Weights of a small mixture-of-experts language model, trained from scratch on English Wikipedia: vocabulary 4096.
Below are experts of layer 2 (counted from 0) of a mixture-of-experts language model. Rows are named gate (a neuron's input weights, with its number), up (a neuron's input weights, with its number), down (a neuron's output weights, with its number) and show model dimensions 0-255. Each number is 128 + 32 x the weight over its row's rms, rounded and kept within 0 to 255. Numbers have three digits each.
Before each expert's rows: "comes after" lists some tokens at least twice as common just before its tokens as in all text. This comes from a sample of Wikipedia text that the model never trained on. Tokens count by the router's weight.

# expert 28
comes after: "\n", ".", "==", "===", " ==", "s."
gate0:161127107130131157072118113127176131109192125127134173100113144150108096107179123054072113150177118068169164176156126160169117160118120146160147115129135089165170194147104141120096178113143157152069062114076158137102139167119165139114137176122135177131124144112101125211129091176157159157136156161132148191091174122091138180107088110152145091092195067109156130095115123096180132137135133124177154165075087126143058102136141131107109132165167126118107129148139120142114095057079193174106163092154069120126074126129202167139107114179139077085171128186154178092129106100115101115123115102125153090078122142185089162127133135119112142088129171128160169155097117119118202088204124078105142081137119113161154124125182117090088165104130164132104133105116143120113087113079123
up0:152151150118126110138146078170141154154191159104119140160157175170127127181142108050127092137123102124144112163090106142134114143113134123094146090139141154132106167123109152115126138106161064134088149111152191088154085099133161115079125106131116059089160134154089151029154137156111099145109156127115147124132104157121113122109130080114128092082110093103088120127045196141152188151155092145171133134143152163122097077118106160147139078169078162134102092143111182116136118075162132207159114153138099115119156105062137121194162174157160056146105124127114091065114126124103122128119115119101058124094095145155082071078154091116121113069105135079148154077134120121099196106101186157142164090134161132123123116096138097071168168163079133131172233104130099124093150126068099
down0:140154178154136136078146137143136118133099142198136139101095139092176138169156086126091104106130129107140146143118139128135133140168143119097143103138061144182117097146123133163166147146140089114060087140145074181175132076121087176166124165063157108119068102063160121172183134165077086175100122090173093112171138090167144129175183150155168105172156143170122171123124081135088093113104122120080243116156152119105166100087146103178139177177130185092107139113183127131175145144180089092132109059133109164132122098179128150176169096121141125142121135142094124140168135118133121075160132159100103112145126143069172137175102080192153144100178145141077086159144209130126086126149131183118128106144143132116139110133069084144108095067114083130142111142133097123101092085166107

# expert 2
comes after: " the", " a", " his", "'s", " of", " (19"
gate1:102146162116172159061115163167071115178111147131108160182179099127106148137129104176140141121141175118110088098117132146142152075155116099128187165111129097116140115126119112099116054182156151138107119146054128123130105086162103133101090123167141139153113100121054195141113087132128080102091134063106096132170145115172100093158136103134163118141174153161120135103184157143149204110123102147098161071168060041133131125138127196126085099190168110095163122137130114139137184141123147148135126102094114175123093097102126095155165106126077104147129154131100095190148152131180139096137174120157117110136156136116142155188125132079162082097166126164165129152168135214118145145076119146116057163094231167125127194139181142133096131118098115173126110084102154113178126162106142
up1:121143112093092129137133104126149142130108061109137164139053109100153192158085096112154167110134135109141120143094130161163176141110146132159133126075124124131151083037182151168172120171104080145170122120207134115146156090124092147149120119134147134124210137131078229188088136107132128122149094159117139129097177103136133174114126097150117170186181161091130107126135103130107099152132121111172155070156121114202161096133137103109075195109192129179125080096142085149113153112111141150170114158165133117144069095111163112159166117154157123148092151131151132098115109140159103130117138123135174114149152164104115095145101156122109115178147135140183186048071137174097130136085099107083151149079042156069163130210138154129127201111154192106127152123146079129142098102143127
down1:177161092056147127113151086119147107122114148166124188184114108126107193138117136153155176161179070188154104141112114157141094117130182112139103160115069169107145176170114162133090114162108138085151114101145130120161109174183069125159114110157141113125122137099100118206102112118052135140101133153177136154132133115134150083173152104166165115111123044110124076141159122118075128133095138115136122080197103147162109115105153140160137158108125116112108127107041172160093178074159168139162146112140166137080181151075128122149135228099132101078111095134165088115139156099127172111124155092127183154087201152134142106147113141164117082146159169143118099126104116171152141160133118126166225136076122168115126099128155124157131137106126111101130125048131123122225118186117123

# expert 55
comes after: " and", " of", ",", " to", ":", "-"
gate0:063141091153100109155114162199191097158112113134185153165125135069121135136134132092185105133128131140115158155063167167112124085153140148096134122126129097178131148136093159107086085107100151150134124082124126124131147161110152188151153128159111141155138127088089092154092161128137102126093134067085080145130151064104140078126146168112134098113166125098097138147127134142136092095134117093173083120155144157118142110162111091165067096145175151168102148124088115187101151171110213144138113129116108101111080142078121090165073151103163123122079153103153129162128091155119097139109103126171140072107112168196064116214086149099109087115103138151195157148107093174114157104154088159174170140121113044100153121149150181067120073116014111120094127157167118182128129165106104
up0:095111118135135133107147138115118180139141084102147133133136128136098086118104115143126096103171149034143115101087148126117081151159133137091138108149173083121128116134076085118153086071090150141159078100134163178072149077118121119152154162185098117098117153153181093131096077115132118167098181184151164176136149136132131068158116088113174150098120144093188167142100164189099172207134147149116149093099145111176117155122150094096120118122214164131154121137145165095069074232151096149102156156184095090140139183150146181126157113101121140083137147146167191117060164109135177155135068124155105139089138143089103117102071145092100164136116157111125147089151066140146151113099107125151128096180108094133093147123148093099105163100097113180095166203111112190135089101129139
down0:122152115140208151170125172132123166107140216159113115181156150051200124094100153067182129178097185124116196108137081114101199124108126066147132076117097066160181097142148119176146175121128091098191135135155111116157117164144148166108095089102135129117097082144162134136157131128143123092106080152137103095147176102147099139134044119132112110112187126174139126139118128094096213118053122138183146154138134109124108134098181198112146146203101125102124132145181127115098110076131152104129128102103150140126145122136097072113161107112136171152087104142119073162128142137143124111096141104147147092119169101138123095135110159130127048185143109162126141135129162210153142072084172055119149121084140134145173122112142134110138167164108134115060147145108136148080142103086131

# expert 22
comes after: "\n", " |", ".", "==", " =", ")"
gate0:185189142203128156113156136108100108078103164155167154128148140234159096159165065127167168100076160151120120168148106170131176106146118138136156147217145144136138080197098103111084078168119100088127100097153116154117190126168125122100123076157111104092135079077150145137141072101101123127194150201133126087080154120141127133127117196117133185127090109168124191145102128149063115125118192120128130166159102149150136132077153189106118092073115111142126196129076170151152138121110172117094130150123155170142089128111156141085079116123120177138116161153177161126107150149103123147122159102153128198091181143157110152090124142161126106112127175122124116128143097115073102104166151085104173131144141123150154137125083179118120172105166141124152127069178114079157079116179153
up0:090124114146102154101125110112094120122092116112156183179110155146134119124184129146178098124110175166119107096128178138192141149164142101139060112141073129086147136130158078140157125072087095109108111122104178121142178066129122158112122077097193186134117083107122071098132139101120097130158162163105125086097134149120083144119190162132121171157119156179057120125130150131058086123144185097062140163151159228157162063144145143129145163100114094103075124186128140197062129065126151125088108092163113122114177161142156118190101107068127126126144152094131132137126139135119122112134160105101097123081158115172118184083144084137105116077099161135147142166130158148069183130130144117139154170105147150139080074167185171189150130086164130171169152119126097148082116125119069
down0:122168131078138081069118075140131091150154113164161132153098126102106127118098183181111150129079080167123161171102137110132123196176134170142111143111166139056159104089138138106114123088086097079065133145129136096124146143121152113156152161139137147096165130144099139095093121055143115149164130148112107059127138161126126058177111106145094125133215148117161138126115102110123116172173142113114139088111161102158142199117136166112140124160076134125158158180098155125137159121148133078107172095147143143127184102177140029119090125092123158096100134137081095136113088130127142077119120115149086107089024122132157187140112158144173124146122164103131132158099120126102089092115100161136223148254145119121103158093151074157127097162198148080173111135115154147114120156158131

# expert 9
comes after: " |", " the", " a", " and", " to", ";"
gate1:095125080187125112143139140146071086174132118120153116126173100128177110092156133115133120167097141146117068130126140167117122192112112124143127148141128127115149215153180109126156159104111182188181185133151115103100113099131122138166132112161065086106071079099063090125121163152128152116139094106094144183119119121119115074077109092163142157117123165134181151130138100126165103112080092110125134166128139110159142128105106182149163168155102164072078160140164105155118171109098156134123121099149145100099173201152106114109184090117091164144102135115112118115003125084124091169140115147083135073120198070128204179070164152116127153169153109130125155109102115129136209133175145128148101179060095089084174137205146126143129106146110110147135152172123131144097131083084130
up1:126133084111144090108124148124088196107088105106100104110140185133079109135150091110190130135135169129092120091111112147159080114147167119134106138171101126133118154110170153151136101096093060127169191113102162177123151193116147162182127054104163094158114133187179096173099157140086131146125126120096108116099180098152032109165146139153182199129144126168074167136126084108134119130131157107121119077168127150112146180124088137114152190114106178192105119118168193165115115073156114104112130113118092115107171135156129088139060157185174143081155150125078120095119100052135119076074116152167120135137180115105092076173148150129141091125099103097085117118126132114103100144072154160179145162138156142107165123091165096119152177107096171129148130161157123122196165206122104
down1:139098131166095162165132154072099125098106129123175070172085084123166115065127156071132146119119139149093187145151137127147171121066095126137164054152101141154105121142163181093131109134087130151179116103161144103136148143051110122086143116109128163088101140073104169082081089150137048186126132104113122141154079130156141076104100097164115122094085148160134104102120126103154148097150099158127101067086104125100150062169135166146113114169068101121096076077116113106145106140102153121102156137118097108102198146211118091091098090126145123082184199080099116102170099062099101103169098107125145184122082084072152175149180141094128141146141156163111100149126112091128075162111070125108093117105106094130130094077152158133112138052145139153121146159171155149089100127149109

# expert 13
comes after: "\n", " ", " in", ")", " on", " —"
gate0:065123092165148141171151144099142145129070097124147136185104165065088170149176118121141133085168078090090161136124129175124123167153080117149134169092099113115121072165179115074130142083140126135130114113110099100163110136096120154126088128158157174119156077150137040058105142095139108156148134194182094160173082089106170218087158109107133145054149153121094159123182132130127120142069145094113107105147143179131142113116074125125142100163136130071105146136126125117155101178161130164167133125136111109154103188122156140178106151094155101102151118129203124147125086090123137072112101153062142145131156140145169139221057140114164085071162103143158118101097123127097132141149129079131149120130099107118082134120153058099193131145113100209134099111169104111097101176164132
up0:146079129185104134126109141130090094114116195105095167134132151116114138124116126147128045154166103209118100071135155104146165145111188142143132143108134124071082130121095084200115107133093173146122078112117065077083149106092128127073145139143083084065117121184099111117188123125145172118123133118141143118136116118056046133050098165106146093092105113167141116141137191114155144104176151130138136135155118147176110127195157115139114176137135103092060133123101163152154088082183155095126183113084151092176160091123153163087143139099122108191191121136164156131139089055124100130127114116109104134104202152133174097118103129090097118102121186145161056085123083127134165127120112107133091141125091160116142046130130118122152166117141162142092115128106083208141146168153112
down0:101105122136185157127128146153103113087041074138096123119114156165164128095176147168144180153180131119111114095136078131142133106087152117194147125134111134160148118148170146172088087124135118116179131104099120043151103117058098139111149198113125093144083147118065127135150128147126136148084099138119108097185147174101151104122100097143223099134135126112157097129168158112166104096098130168157148191135086114149179168099132193107092124059149144128047098119121127138095112082110153107092155151186127164160133148131203115154090175110152147077075102171119093088144141186104095140139078123143144102125141151113122166156149147126139200128122154072138153151150084129153125183066095115155114084156127068164083170150135117221116100163139102124184130173128120088141090106136144